config = dict(
    d_model=320,
    experts_per_token=3,
    d_shared_expert=256,
    activation='swiglu',
    moe_layers=[0, 1, 2, 3, 4, 5, 6, 7],
    norm='rmsnorm',
    seq_len=1024,
    train_tokens=318900000,
    steps=4901,
)
Below are experts of layer 2 (counted from 0) of a mixture-of-experts language model. Rows are named router (the router's row for the expert), gate (a neuron's input weights, with its number), up (a neuron's input weights, with its number) and show model dimensions 0-79. Each number is 500 + 50 x the weight over its row's rms, rounded and kept within 0 to 999. Numbers have three digits each.
After each expert's rows: a language model's description of what the expert responds to. This comes from a sample of Wikipedia text that the model never trained on.

# expert 61
router:564474483513504452470480546529399518531455532535462344508512491512449510528514492497565607494546450436526627491499511481577493418481540510503530507554415542464483551476410449500481521514490436537484583513424478457450407569483521445465448533
gate0:503532518455502559322402530573529522542546490549460517488483437557507438485534473427531555524497448455448561411495518479491477425536470523424513549525385492613541483495591558627441585567495534580467557506501517526442547577438520506539460530
up0:509475449476497461477391605563539538526499466547492500451476521519467434478572485402505505533481415436453514548487538517540477482489539535493522579479458496542479450464599539477541478534475517560546544518475474590423536593417509473434436477
gate1:515457436444497563521486522569572541546499544454416474526587531497486479557441492515501518390550589494550567569382574510425495496587533493490527509404475446402528441585520415472557497481489472541488514570471429451512379464523519497510560520
up1:506514474493470410466495451493463541455529564486421533519528511520401510618526573407514445512570558429534505639530595464503513535493526426534435529517538540527466516480465525451527506451470465543506543480469507550585418513461445525448395474
gate2:506500406535461455469488450386499540536529553497473460524464494572442509520518469559495477478511416516522516461567467444474481470453513483475571542559454434464503405478544433481525522534479480485506504513503494535527539530537416509530499516
up2:473453447562444500494503470538500563394471420472462525475487493481539509421560493429480531491462429539481521514393452476412483470531495468513547455538545461541486556547494619636483528407556473499497632522462505445595557505566505458541430537
gate3:580545490455506485445475556520498482476528490570435501433397490544508409546568540523619460492455456538438447492560654401530489561472407534478465432497536471511557512480579512536448566553464551474444445530525469479456548624522481485466426442
up3:483454550517519408498495620504535484493498535497476507412473567596579401501559483590549472469479482490520457478481502470554487427413526535545515528509396474539474511602539503535568514539467420492434535524512423531491492454468544431428524382
gate4:544405456433485527474405503457426541572533499547544516552542479437483520474520495462564417531492465515503541452495481379497543567475522464476509569517460486601460516484617527643538556499481547499464513500500480485568512443391554458486474529
up4:626492491436477491447463538543544503602469474539457470482490475426376477529481491508546507493456520515541564486424486537529533519495519463547502501490447529561487531381506516480449545515519451507490530521463514507534507463442591370402527450
gate5:453422596480393518550524532456497478531531412480510526529527461454581526461500486482501519495501520489443565552541428475516669551480542448462485473463486431445471562465477478457407478517538591470528528455515471606463487575575470472501538469
up5:422471532453509526537422437431596545506476467440484455466550540452450526431483450466394485492533548450486575510446468427435513628508556550459474572389401499426510400547570444456522460510536519473500504457478398578569442487475462538383527547
What it handles: Capital letters and pieces of abbreviations or proper names, such as U.S, ESA, FAA, Bay, Cur-ling, Br-end-an.

# expert 55
router:533474463556485401468450516495438488524468533446498456448467564443610534558475436461515482458509469475489555495519614430489571550512577556531546439578505554513506551539461502458488563389441511556489584453445572430503459503534486527416513498
gate0:489582529510539514481561498465499533546497451407500548429543542527597493481436461422557485508433480508465490538535508559456498534380415465481469456474495563437468594538506526497520460587426528500554388420534518445456437492430495539427520445
up0:521464469498498443476459447389499355426461481463503470442577417504555511553547485521455378561499463556459445530525517484481600506485525515543442462563538431436529590521538474429487506480452472509553474485504505556500457493517396508588435536
gate1:424522526592550495569470381555465542501432563415541464417450516537475455586470525500565476454417470543471526456521541495512533558395463595533448469393534423475536546592517568439470447518426447481455489518467467463553560437419472491431426436
up1:458495552479494496403490465536533544535573433488518482452454546539471409474455578528440517378564517556543520495418420488462516448394469550567473438443521516532446460526518450501475502574465406489522550587453447487546447534500505462496413464
gate2:544601546461451475481515525585498569522439469511478535430549560565549455585511456471498519456444478477567524446439507543510585562493587419531508521575546473453529502502483456519447578497489490506518480557476480457434417510619452493494438514
up2:465503437535536593517425527404632437420512434521498416529466447438465450485483556539542429587538446530477462510532497569480485543577373487495447475493534587509496571510453528484529486561536518565491466479544532545480467562422526474494506500
gate3:456508569551479539490490610494530568450525563462513556506553504510531512482430490416540531505490522484518556510499521431417406545433470480369501528510505517534514491562504515454380506489508475496444457527481503489475533549531456475446432526
up3:506576476529478401551647525556527423530481509459483544541511471490506458516462484485499549506536497453443538538520471511538429516477482482408439460467401534462560594383518444460469487437449511548457445568466571443502544483488493539484597481
gate4:489523538580417403430532444500372531462530470431516494514543488477453534446462497506506396547536585451540597347531540384486481552454539487467494504422526472552484470487457467544563532499475550516461375523540453392566569514529466534590453466
up4:499561445450582572515425458548574652459427552502511583500549435495505531517596546452538526475531452568488561540525545495526476496548453469512500611514482555419519432511540470517457540585538479511554533423473455541486458584476495447547535510
gate5:528438525460467547538484580454463492570512488500513471492547495558452412488483574423533398439433461523510599448462601491515541576489400541454586455561517479510505377473469485515454594487493498525517475529494508416485382535503585487430472445
up5:507504448466591547467485365592537541419475413532456505520510404461459594481476444502507590489518529519495415542476475449452537478567569486502475458513545474481546528554532467506527463528516518510551428480539416566511549512513458507590564572
What it handles: Short lowercase syllables inside longer words, after an initial consonant, as in br-ut-ality, equ-il-ibrium, plus object pronouns them, us, me.

# expert 12
router:537485433506520485517403444503422521533554538493450491525516496526431546506460505561487477525520522382446522521576545578495512544467475419462494509566386510567629525501449494447512553503615461539520494484387507557473452536579522408430473555
gate0:482461491516533506576451501530466483600516417476388525500523598485569434577491550476502615458432368492473488556364569533477446554497418448454503447494470457501497526486460528498467443417485523457536524496529539535407459505495509513512556445
up0:516510483572525490539476513513456538564493441482453505486489482469588508555399557498533576435493394531502475470486546607395544540482472453417529426458570474451457575497419484443454559336599538570562420527426492531493491510480471541514601439
gate1:488502500442419536419509520398538526436510533526461526507506584479568458598510472444472496499505438501583572535443532512513523462490538491508530442508637451524411492498514424479564587483432557536433554464502422483593498505474536616559460452
up1:498447498459482494478501562462529556435504387475458519577558584586577483518541473466524450376471493497526541528455545440528503565553545555528459543454518413450512629517440459530451473498527506475456451408461482463443456464446378565432596552
gate2:451398524498492473471484464463510473490578472654470510511493515522464551527503430485580516436457380523553556459472526522501470535594546529485579520520538488615482506439505418456501509585532502491482526450456548513510546504530457437523476475
up2:417526487504510549538572548507508499493446501383566475498538422467525557422467527525462543605491515539437517548516428485586464528398413465494461462430430485421472511519549589624509483481511550489461527542483478496457496503437484507554495528
gate3:491551509476470590610466571420430505405430473478474446409427500539534541640573493502464305468596523425615575517490519530500425331557483509542513516478517458516536513471422515556508501439522539542473448554517537406485423471460551481491399507
up3:501553499469441574526554509487500527410519510565531480402467538529514477596515537534491354479586514502666538499455511468446372461523503528575522556476535449489406540492492508518418577562512518520440440563449483412471393484482552521491451465
gate4:484561476504540412508487507580478559539505528456529586511515593493452545489465426522372551513439505501467484512457507550434514534441490492428484488494465518510627490482466482471518515552496548484519455489517505561484503517509525366459455447
up4:456488457463483497442450450473493502444479446553500469537497515462474462525339496478441438601439511477490510477444484464476545506498519502446492541547531533481547481469563462530449520410465541512452476475503551533477510476447537500462550498
gate5:546492543463517399532486506540484466530384489460473518511561395450406526394464558530494494502423483500431487425451501483529518531534453469389492514525496563562512487537391497418498424466539448456590568532495434562501522487620561419497520512
up5:574586525536545479511493551516509489496536490461445507523575495454518456427558535547587435461554593471507385534551476551455519420484435514513564433550452493496536489431513517475500509507516499594531561598540518495481441513521532534484432503
What it handles: Line-initial list dashes, table pipes, section-heading equals signs and colons that start rows or items, as in See also lists, results tables and infoboxes.

# expert 18
router:500554503504441502414441557434432508392505481483414462506455526472517507546512495460523465519514440458567590477522534452462532414501492481475577458577557422569515458495433414510552557435514568539459588456470425462544455518539596481433458479
gate2:525458462538562518492442605503460500434531497481435521533535413547550386584489514483526531481396563491497532474472460435505492509502531459453474429471488491494385540582554439449520584530413428483460466569487532567472409553483511588444432591
up2:497545508525527483430384387445495499462632413466484522546539566434566396500472577440509527522470541477495417553512514468565503516375507488522434529464515447502475463552547513539492513494527542522467463469521528545504527481487556482508470425
gate3:515414525534466468478437497552538551469539542580448507482536542488442512483459470533552501545465560429435455442533507461501555504627486498419466498563533505490575530482413496476525489456387480496453498383505523531489545522543433486469493384
up3:516499519553470565510537454450512485516485633509525451526443591384638521467434428401579466544478541531514484440555491511558560503581552470590501537557477554545508510541529520551569410402531516464420479423507546507496454520490429536501527537
gate4:490483517505451554552464538475488544557502386515506573462579410458468526509565629488525529426445435545452475557427507496569448518570456469504547504420454467462537474515514508413414523511446475556405542514525537495438474512445471534568460656
up4:463540483620474517573492496547486512509509507529542489403531439465463545522548575506422526523466424550404514514498398538495567557522524486461641438508537440524489474560540502551503441448511487523449505529528511562541543546491558522637411488
gate5:504507488551523612568478464531462587495500430489532499519506477513454532518576518487479497393521527545499489469460511423519460524541496536481558467487477492513566516582453497484499532535523500496466582566465525485491440538476557510548461539
up5:602565512512411503523534566477500483523412525516547446568488471586441504514401507547520541503541624464509576569475486541577464534569496473501388565471416467438441559482523486465499494538472435507512405494519491427429442476510433512506488595
gate6:520445484488427535551511584421480548398453503451478508613445444619402456488557392477557564495437556466544534544525539486589519492530394531583541513534508444445576451514500550498449510549540428578503469429518461492532452518458489474560484455
up6:485516494521447580449479452540522525443474489509437501579336410534522470472588468455425421513463524487518506547389557485514562486556517518450499533443511549466598509503507540463554451551571448581520441455520431525518497601512473511489507459
gate7:518549472498438497450464502435535569497565521540492475487502507532429449432526516435497511555439527519438462614515542556470493473517507545378509514543429506468440547457488374464498505522515481484511533364499475509523578535475432428557442490
up7:477576502518538521487430540486518509380565541544546548467552597487513459428571526431507455478552473635515431551432619504471482490526468498467652485485500441502411486542459443502473537566381495375492548504491447546553548492456446545519470553
What it handles: Pipe separators inside table rows after a name or place entry, plus heading equals signs and semicolons in structured lists and tables.

# expert 21
router:474504519486497383513533578502494550445423503498466403545414515437475494500550377436444430507523431493528497496530501444537375500556518534513567470584523505458574513432566514443499537489474501523526519467393444411447472508529556460499537509
gate0:436473549445494467470511485508539541404516537532432510517437435498509450499460565471498567452492464381524495422562576542410459455556527439530559519578506478571618520453471569430502484424493605568437528461464581577490517462581563468584435521
up0:483506440488469522438471536520500364548478513416374451422535500437425472487494465503499541527591540576533503516427535481565550475476443532514514488456406574442447501530470425627504474606609502491546486492533470448515457509427522408427542532
gate1:536482313505557396573495466525558612438453474473513529591509488498523490549537528429517509375479415415521462452514562457359447468497478538486561468536596500477580534402532562510467559448548536437509514446489506457510558450601542528537522482
up1:482533586587506530457539534471467511547605488483502518514587555482468463479541536472513360443532562569451570503505490506535414563529493477550516484425495361545350545528501429471464437568420391526532546549521478516341420480359366514462523487
gate2:594487466455466509500446522476498516496447574493488405509515578421497439576437498465510412451531417526534414566416526529476458480537467418550502484525495429464490536512503479613471468513548547482520547528507455421492518548441511510549507407
up2:481577515433583482438485443567533490428480455539465463529459586545545565508407522430473488463533435494447445510450552394522497572441471466515548523508580468506482483467567428493454487482436583485486479435395565489535477515486549486577565473
gate3:473478492511515407549551478463586600511516501519441567472492547529584510484480430530481491396463438354556504485522492513456393481450483446431604470517553544573554527472526510565536542465494561472539474562451412440510559492510580437494488408
up3:421453582511436473533448578463466515471543478518494404511469572515522538513557471491409476465569427474551513538476658489503437458523498521451541499514544578496578520477569486541368521519475510482502541481487409486487503503539584540532534475
gate4:488510495478467550460411572502526484493471508472439495505412448505526489546526578506531557526601522468441456501468589610441469468519439461485532507469541518480545517521499510565455543598510444496597548436491536557342570505484509523539506522
up4:519532488526561621573582448503453491534424493598506568483484451538450551551456509517533560512425561589536541505522461475451559439510606506554440500500418479480502518547469489472493524557405425428440529503570511522558479429566504502492510494
gate5:465444427450570434479396480507536549454502458526478533535475568482580450518523482560471459431533352429496496455454550450484380472493469456489555520551402467497591508411520525543455477452545586544511440502464431460528578583464544538533559478
up5:499563537487448596505566468532516498515544516461467480533582521439345514464471570525555431573492613482485461512536454559415720579486481508456495516437537479500532560573478477530536550523420495426495505384588479579570454393503437481474433467
What it handles: Periods and quote-periods ending sentences, plus scattered words like required, Robert, training, kn, often after in or the.

# expert 44
router:535510497488520513471515494465430513518498543482456454559467507509494480561553497521573460447514508390519547521533536389544448561561513554482528420587570467527498487532481466477438559478587474583454568430495510433487468419519576484513469494
gate2:499492545464394431517489594540544497562546528508513458483509559591534504582503506512463409475518437450479509524466411479472512532493493490524526429491487519429549549423573601563497555554504439530463554457480533500451515554430524576527574518
up2:573480389449506553468501568557526480452456466660487440524431437466405490438447553582510539512444506385465554566421501434497580464572567484540453602545501458500556436453511470504609434550492475524626556404490438568525553514538554487491464481
gate3:424469508506467445506546530431491529476468436448473591561443438526598524441407546455500440507512534544484541444441424501434536480463430564388475445473577453552456548562468457590476554443550524469448498613511510418487508489485502515470536498
up3:530608467566575468558475477567482512490538547443592501435490485590474683489476528534479401539594481463519487510472528513507508501503412559446514525588608581439470518525494502588465592454504480513442507519475474425492445507387499512474403334
gate4:457441516643532424484570468419476536498638465514498525511511452495508495423530482459503439471526525549412480429462379407517522518514446485437463369575611452501479580576541559596429626341552550500488461558519441491509444501464450537345590394
up4:565532487424513470504502543565506492554469498499394475535608519491487509486496467502512429430517549519462501483451539506539536502495570614458514484477477558458445566577487376487645535456449454439482445563523532537572479489506478546474562448
gate5:580478468482506558508451468586574497497501450411474469510500497559494501494457545464539444491474551409519470547448485460569562518569527391458412459555546528541547464545560441582510439524456528516559612522476503502471543445497413453469418522
up5:437484521583533414504457508411474479434618485555556543441479448493581488563409433459500533615528474512556511468490487606438474411447447566441552477549481500483525568475576572568534586391450499553425452460501515483475534552457536542478457448
gate6:472482472421503425496532618451453534555476561491500540506547515480553504469450492480482605463519517563507502499538401492439442490560493488469527501501620515470496650441470498472459456477618445415499469574435477460442464483439444479473636560
up6:456462460402538479510535490500505515500453593459547523504544502495490486500439504547461504534527564478555446513556423423505463530508511527441482464512573552490496481390440494441461402524538489398495476491492507600516499474453468429520530509
gate7:491431547445517492471517472448516577479507532446470421538525608459554515552437529458418475516560467488487482510494520435538543479467534486472476585444497483560601504513507567492511534584533501604402512379442483529470568520553534487600390531
up7:538457523512435562516515491458501499559611415497381430577618526454453447497532429463499566484464515533535540613488630572487515465532484481557562449443572518560495451493439461518613483476476505569490494515494469481503499506476507464445611419
What it handles: Standalone space tokens before a year or score, as in from 1907 or a table cell 4–0, plus table divider rows.

# expert 15
router:468523532533532402504493554452446530471473456434413414551511505462553579543466514419504494546507512494537548460485502464482481521556514494499499495568534542565535620482497464469465544447544429571570451448495535422474475477529468489462535503
gate2:518401511610583538414568504448641497492515561486492512509477538534600568456459427537565546560537540497478516444503500523508544473336491527494449479502524556535417509482410570547548566620564453593550477587452509465490526538431455502489458369
up2:593454445438489455512501469566449563521511413501517502471499448447458450497486508462449490472447517593468467536487491457522490406576461532511490498508428419473535490525533472460492459482498640476494525396528495513493499432549467559538437450
gate3:562533508497453517538477502494573508435498497487459386506498508550514445505489629490490550543484474515470470422491585604466525484595451471436549534473523441514577443596517551622451470461570469486484504427489386469513511476522488592472450545
up3:462553535517491461460456461486501486393544437475462528566499532531630531470588557507435457523588433542452401419483669604534524599499492501493590541485493456575466445531600538513429526524546548507484482521527575494569539507482479535430463484
gate4:518556547531504564501507495435469611451536482473451381469503470510513473584502508528410476499489460533493450482443487495466526435444580424466495401494476495591568550552521484554497501386468553608499487562526465502605504544535481525599479529
up4:457513456516564579568551527470479551484572545464496479559475462511473573525338503486440470465462550522457439435514555580542376533445554525493490496490534555491510498534500496514426499476418413512521412560587543482513474555606459531492450484
gate5:541531530485572503574514478504383508470455456415517613526506507433542592406528492514372445512517539525440455429460507516457568566456441503451482493494546520515488497547539541550498530440589564517414485473437510533519561465514457523415577495
up5:505406553550491515522464534577505498508532465485535391494530472522566509454541483518471465494485539495420469596571525404539421547460403530589487515526558526515491464522537497518464462558599553550423477466513570467521540477618524519475593458
gate6:461329427535529473501564514516510555573471629503450543545425415464538459511372437494514446541459618473540555500557485461527485551509456485421484456468422489544476559519479453437535484484525481494470410455479547521495471488471413422555449473
up6:523471383423461485431559447503467481571481539528603536550554486350528567486425493465507433579487492465498513548428465543428588538587475519452609474405456480613477525390556561491631514462569535527450543456465516531392396527450502510485477506
gate7:567538506501558500425546466474643497467476558506484516496541615498558470590463447465612553497580474422471545414486550450491550486480451443501521553552523474499370565486400448554530533516582594477494585522439474582451545539595498480465545519
up7:545511533552524484539418448572407445461484463477465523536581479495508492506458572493437497511467577458469531456503556644543525519573448614455508494457474449557546463430505505422511585400460464581358476554533481470437405488484587567502391467
What it handles: Century digits 19/20/18 beginning years in dates and tables, day numbers after month names, early/late before years, US city names.

# expert 41
router:578470439506531505536474505514425512504484476370429471551474439491456496473514468471530489494477481380439526501511499497533492474557471536495509490559476535504531513553513490490476553457485425596542479514444422448414410570507470487494514610
gate0:566562497461492587473514478515447514497493460518502494435424480504449475425541502474517482492473520506520558442474472454554431464567527434506489460564511475587431531538347471562477513457600433468553448463408453513456537487486445395476466490
up0:467473511486543479504414523492497408480488515480462560574547547465455554598502507503555534506513549491401443527546575464539525439515502445507521487502572514476587429506545530489503489547451554491452551449511564458554506459525480605474521558
gate1:508578515536513512456434505540475471493480542505398482501448469477539470597552507483486509542443582468511534553411536397552545506543523402410581354536427469488488571500492429582533495495542539509472491505505399478440506357428505508470458515
up1:544455516413426526513475424407467527459471485512547473515514466517427569440536505399554494466591497509451467546585556561534482436477472544550535534545481501553540474529376445447496473506436545516480564474508566528506513544575557508490458460
gate2:535515458474506552497482468550568451462479512461481491448566451466491528471569577527438475462519444526457479467527521469501496452541523498568515543455385570491484420478563464481438507624504432556445461462488493463482475564458527371492533524
up2:459433568498468439433515516514404583566399523533506394525504555532539465525593487450622600477514498514504517533454536520420585528498487433385535466500588454521502597527422588494585483418533566468502525479463507519551524408507469582547486553
gate3:422475441436450576517539415494509511600507454404504552467455501611430466444573485553605527446473448542449514550502517484501455522559483610503504533538645508529519455507547524529509564516574499477406431539503436527470518489551541479396510514
up3:514468473550469403464455633484382491527542590547417446589510494448483508497403525452426504429510598477512542503506575494489500455496481436558553602475535456550491464583474506407523432517489571523468403548565530512523446481339505560462500497
gate4:477565453536472521541467487523499481498495427524487452407527425526453464400437471553506503491391544416467439511555522501509522521533510527570533465561510476507445504516387567507435545518468452444522506529414450528449454461620495468574473574
up4:456516427573450526490536458540446519480434462506456489512441414544404476415460557511509346404386453442419457487483441526540503572577508464505468471471563432480465515471419578548392512547519474486509488517332424497455425501556507541508459512
gate5:539421508520509495471532499492530555512423562522432518501460474535544481489603584504554512541519491452421553430510523514508554543457553414501471439473548503566505592531458507497469436535524437590489494484452430508491430515512484521522544474
up5:491390482495470463490516535552544584529419552490502532464442410510452465459577560545568389487579442504437506528511567579548496397477505482525447489434541550547450585524526618545587439515521424562537417537590466544544517522536442496466570484
What it handles: Tokens inside census, demographic and sports statistics tables: digits, percentages, pipes and headers like Chart, households, Population, UTC, Goals.

# expert 42
router:534517513474459499490452471523426453464444531429370487504433450522521425545517465374549496500486430485534474542533514503562412436590501515505548449584440510534609515548420500530515552480505508568490521443462424427474441576538544507464501606
gate2:546493507508537515493498574543499491446499550514454483503557514525537470511489519466585427535451495515478419467506508332481551517498437466514498402583623437559495554519450378471437506527546472494518483525624482610429583445560504540415495432
up2:468505462542507438507477596552490506450459608528404502481490435463464419502380507490486509545466478448475456522563462474553545393517480489524577480543510528509487432523465421635459394476543533528458525408521564526415575431501536534507497430
gate3:523519510505413514455589506503464475491512505486576495503487564564480536553395576643517531495427495519436579492492435479480513417477525518402538414471490503481523490469566461554466537552492457467506448445464477474494430525539487513503515434
up3:499550534545625478575504464474491502539581488591532518498526446470547499558554462468526511582565517519575560468511429491499517540453508487627559495487567528609459461460481503448463512510443528546324629446459536519530531545476447464511427490
gate4:401437579559491562525490530537459503584416536476492489471466439516521526443537338416518433462465428578452479545558479476533561461502499571471458428517528459519503625623469485498461439470527479487503490445512570499473491512512534469471499543
up4:461490523449482515512355544557565569519400408464463450460510490516461432483511529428558494525491475554473467599598524481481545489524466512435429547495494510511573577511560555588414430497516451413528434516489471523540566536501540494462411569
gate5:412503617562455569499556551532463505444505568549530482460405425504477580559471526536518529560480498509602495500510378533414487579456557428547505527451498508551539452431630468614465613425528531534442470559491514505594475550503543476464425500
up5:492516366531577497478534377553475553518533513460535505468518451500532445462385555501436508460486503527501451440346469539431477488583496400491445509538434551462474522560485458474519539504455483468508441473462536524513425551444411499515553459
gate6:546437378483521461454452459578543526472531397427353548550571485530558436480488453487525499547509525492474470560483532484511566570548446500587542453511443441478556482583491483473554452534536546535511440509478417471486442624531521507467497493
up6:530519518463531426538541554447506515440485527577582581483482520443566494432518471379503606526491563454501472412438513390562523494406452452466497508628524503458453474502534606484507485500474455502499482595444582520391542526461426502487447554
gate7:414484502517469520494549523561530420471444456481514510492494568460505429546465582434521501462584441460494584527455427462521570499421446483487445522580573499564588515530488474494459505541503514460473543492498516558563558613478491525494450532
up7:417435479435508445566459434481465545565513480544488479623612580503471401536528505472533478532522622482458561528477545480527503587521439529498440562531493561481566471486449583442548449467488453505536489418473550507494451479511503544514617508
What it handles: Pipes, colons, line breaks and heading markers in sports results and biographies, plus career verbs like studied, taught, and pronoun he.

# expert 43
router:552477536450524516437572461479400526491443486462459486504497532528481543544512513436544412529549495519517535531512519488574449480549479549561499552552489494515539434545470430449541530444434426559488525404456451496457429552562544439527490450
gate0:498492467494568432394504439449501549410465506567450567455445456592514418478399535446521557461463503515555536468347456468528544493473456566476591521499465488530488462474553416508591577483509561474438474493429439498460496528425484435572466455
up0:444479546503421576576449592507497429517537511590571488529482513407623533520538425556423515527482493519493482534534502465524466435519562496521460506481459516584424508500470467446436469501405523481527538431492551509604484550440533538411528484
gate1:550475490478581498562461399548507496517468436453505519501601571454425490548538387604514505481444536480513503513571583459473429497564523543540529492482439539428475534453495508559489497408480432462583477570512419465495513545511513453443507483
up1:556450444456481454433557513530532486500534480470529484506534464478474490517440421531562500536514598519465474576514436544542417575527462460483500505566496538445458547514580514492473508508483450504534497545414544506506507577430457474450562411
gate2:542478491529471586458510553424439453388502492617543506523463424539639441578475539520473509447596352524453521469540522542529485571517492508499482483588461475467410614440516393449413426607516473522528553643479624546557490581394496461468443438
up2:485531514441467482432470543469438589469473535576514544450483463525469395532419562458531415486449437454502492421485523514512529444501444553464578528520503423489485498442539409494467503493559534438511442452467508515579484571425434496537523507
gate3:432486525496536433479540502514597456505460455525463531502505480543505485535474532568493553535469452399498496516401550504485507533468471508444520588506481499552602502515475443540572506549412471477535492529565538515427487409506553506484540537
up3:449557506498569515547402517490495523468513564486504463486419500554406513545557413471498455448499613549529494500552569526417506479471509520562537473470387484505448510524455449494509525486522512507471518487511401523497448591521528463531586549
gate4:553508523519459509530452575563549394575503523482517464502493418412565599583563479465499503533618470441445529517510467402520578522572464452489590442432588405462468565449488468470477550400478560467524502534527613491554453509423455596473546528
up4:449513469510476478557501601567470522504455542516583451428446457488506464532519496566418589551531521409554467502506539541506483471554463517474488484476401524488530508441549468533467526571417422460540514423497557555460550558467507430559528563
gate5:513539523520444641543468484415404446596529468502533529485471440488483500463454470537591468521576464467517429556495523479568518516452581447441571448574475464522509525587536491530486540552530625517545525537555413498565548523532528505448526532
up5:499561443483606592567397586447512453376536517468560509487471506523536462547501450453446445546509431484572478563552588433542496540555520503519539505473629459567481477436554538462484552497526537464460504483501457548574476486555500535538461502
What it handles: Final periods, often with a quote, bracket or paragraph break, ending sentences in prose or references, plus common first names like John.

# expert 37
router:537508591516486546479519575524498464501545476455492402472474473522550506577496482505485469504624493486547568540474465497524530526527544483546535494613453479506432506574427480447521630513459469605485551406468437434481506616575545446571511533
gate0:553541472554459471481546505517536491488511484489492432538509491483481488528512472525463516495410405445544553555531410514548498511536522522471556525419498484478561518421435490588504489511564583472606578490554542546532531523509528468452459473
up0:489435561556525448447427510463557468558558543434534486497545456554478408571475491519524441572504471498523524476470494490491500513546485515478490483486588486530528390511477644461459484397489525523467549522555501571565559478466502428521472384
gate1:574489490554425485587483461435554467504549467467490499446480508477450500459520487432529495433645501478424543529460578495415566547494574419505527518424542498449528398481546486437435648394391589442519477450511433506490408526483548489537575484
up1:511509570512473554510450424470517530468504462474529494397518466437530507502515526371519551458487546444402560560428540518462548552484592473467460537437502402496538519525601459474524601396443571479584511312460479594530600579485598542556493539
gate2:450459501593556494486594506469522467494447563352443526530471480472573604469338525512502489448558498408527505519531483547508570409491486539497468461505643493561494548492432578477501524571509433607466497463496510351526491566524487451491459443
up2:494436558487486485393585548434577459563527462486484524497495479452518499456426482496498488555550500420464452583558464616565528369410517555469545442515508524424508440507472515583599548591516514558504475595523517445544465546489496507428537536
gate3:543527552559434549546532527485498433546453532479480524444459559533478478442540439491542510553494501457457561560401508509589536491591494476488506488521522543559480518512401428508491493486430472632529484553458518528554460593499528612520471541
up3:372509494503548562459553470449465508519439491419515503513389496553471388522538412458586494566519548514520488537530543524503513449507537432465571557559465560473497640485442407583546541479570502460528552525460395540514443507393500482574568530
gate4:432530551503506522574543543489455532429412488465477518527491548523502459595491487373574407454515390467484551569533536477528562447541452545494543364535609567550507489580516361543503547556505503505479498552475503459461429499434535555554465553
up4:491406494510534459488498465538510521590509583496541516531452402503498555460531540492525487611481550490474495480445498465551568533446448601510439531612469461541438556503509429498487450443440543550422458488481554473468502566514464399496520528
gate5:528506514497506531552511486401397417523429461485575597454476544470311583462468457469450456515554524453457558354426503511575443494418531459416542489466553465512471486489466616561581497524425544492468589550508483504586451482546474466395484552
up5:489455499543552600555408549510479443547486531509624543436508493531485556488580524459487409517572462544531502392430496496508532539433575495472523555516481487501468374492516476478546435541449525566410613532566507520572390506460435546454397535
What it handles: Colons after infobox field labels like Born:, President:, Studio:, and opening fragments of capitalised names, such as Col, Min, New.

# expert 63
router:571511516522534451454506548527443520438444466489518436479490502514527516584464497419478475510458538439501583509515473379576427508542457504527507464589553476518485534505435502473408560514538495510496524461425437458508449488607411502553519534
gate0:507443530487462541546511477515521456547509427413523475524541480429488460480379462467462536437513466497415498522551509451560538560510520538437508426511469465567598493502469392434482515524608576568488461578456463516604442582539545522538537500
up0:528415551570478520483509489516483453488470487448559527440493493502511497466451444484450581422524419518418522475469414403542470600507594587503438403541484493548452489445463454446465494540520504538516501527509556469579480516533529489525442486
gate1:493506460455459417519560532607619559496473505504478539476484524447558533469412531438515568505515548402437543460472486534441527480464541463501531523490546437477584490427505562469500540464602506586594513454468500518543609415572534431584484548
up1:599461461445505449420498474509429409555478562520446563498398556503483456447515478566519522462492560498480548455438449491571582455484487385576409511519576482471468442505440449483559451494523376575439551475472474492480486562453538498515474584
gate2:451442470479496521502448553489611580570560477405400440504488457461496543390512465492553524470600416463531515544547549492443528477541420500475518504464527364574535540527417468485468485549444479434520490531391554559477483527445494556477484559
up2:384456491472473545578543496358425496515486499535524490547535615412457530493551495554436400462544516436468435437462462534541483548541505531427467434535500531553550570488489490613560483540512468551457409542506492409535534424495509530483491417
gate3:544500447531501452377526533540542506448520504545468479468442602501420522499479478468556538454513501521528570645569462496470503464554464508477575476460485431564563529437513585484526577372461532415489500548492431461567473479526491548509489482
up3:486480558437575439630534430433482469439544424508548562542593394503512451484522603458491471551484566388499481491429515556539517586505568509477453506498521542445486509476557464423478584481458481577478515468481555549443523547398487576503512526
gate4:458435535514529504517547478564444497583383495471505476522499443503555461543524418477468481464522457489486427496461542574504503561487387496497432479537608490546531669478492518510463459613586429575477531577498505579432500527459462502387456510
up4:483512398476494544421509522531521523445459540507484479583482505475477587525509478489539606440454551536523511451489502449494497480463500441524441467561507528567526564578419575590488554543536488467523394587471489443413441466470561501500614581
gate5:574495526518485481485545576586460503505483424478492501549414438537450509517522481514497481504507493496510542411471511428446492498574467566409490536572504559457471462474484520533457427468568489471509522429514360465418400473469478455431509445
up5:487404530525540465503484522456543511513572508539524534480511462511468407537501474498552494499520555510460578600487515651584536502416494473519444451474417521519451459519470358494554557543444571577461467500449578558522613503509514550547629491
What it handles: Word pieces in Spanish, Portuguese and Slavic names and places, like -os, -ón, -ão, -ić, que, Club, and country codes like ECU.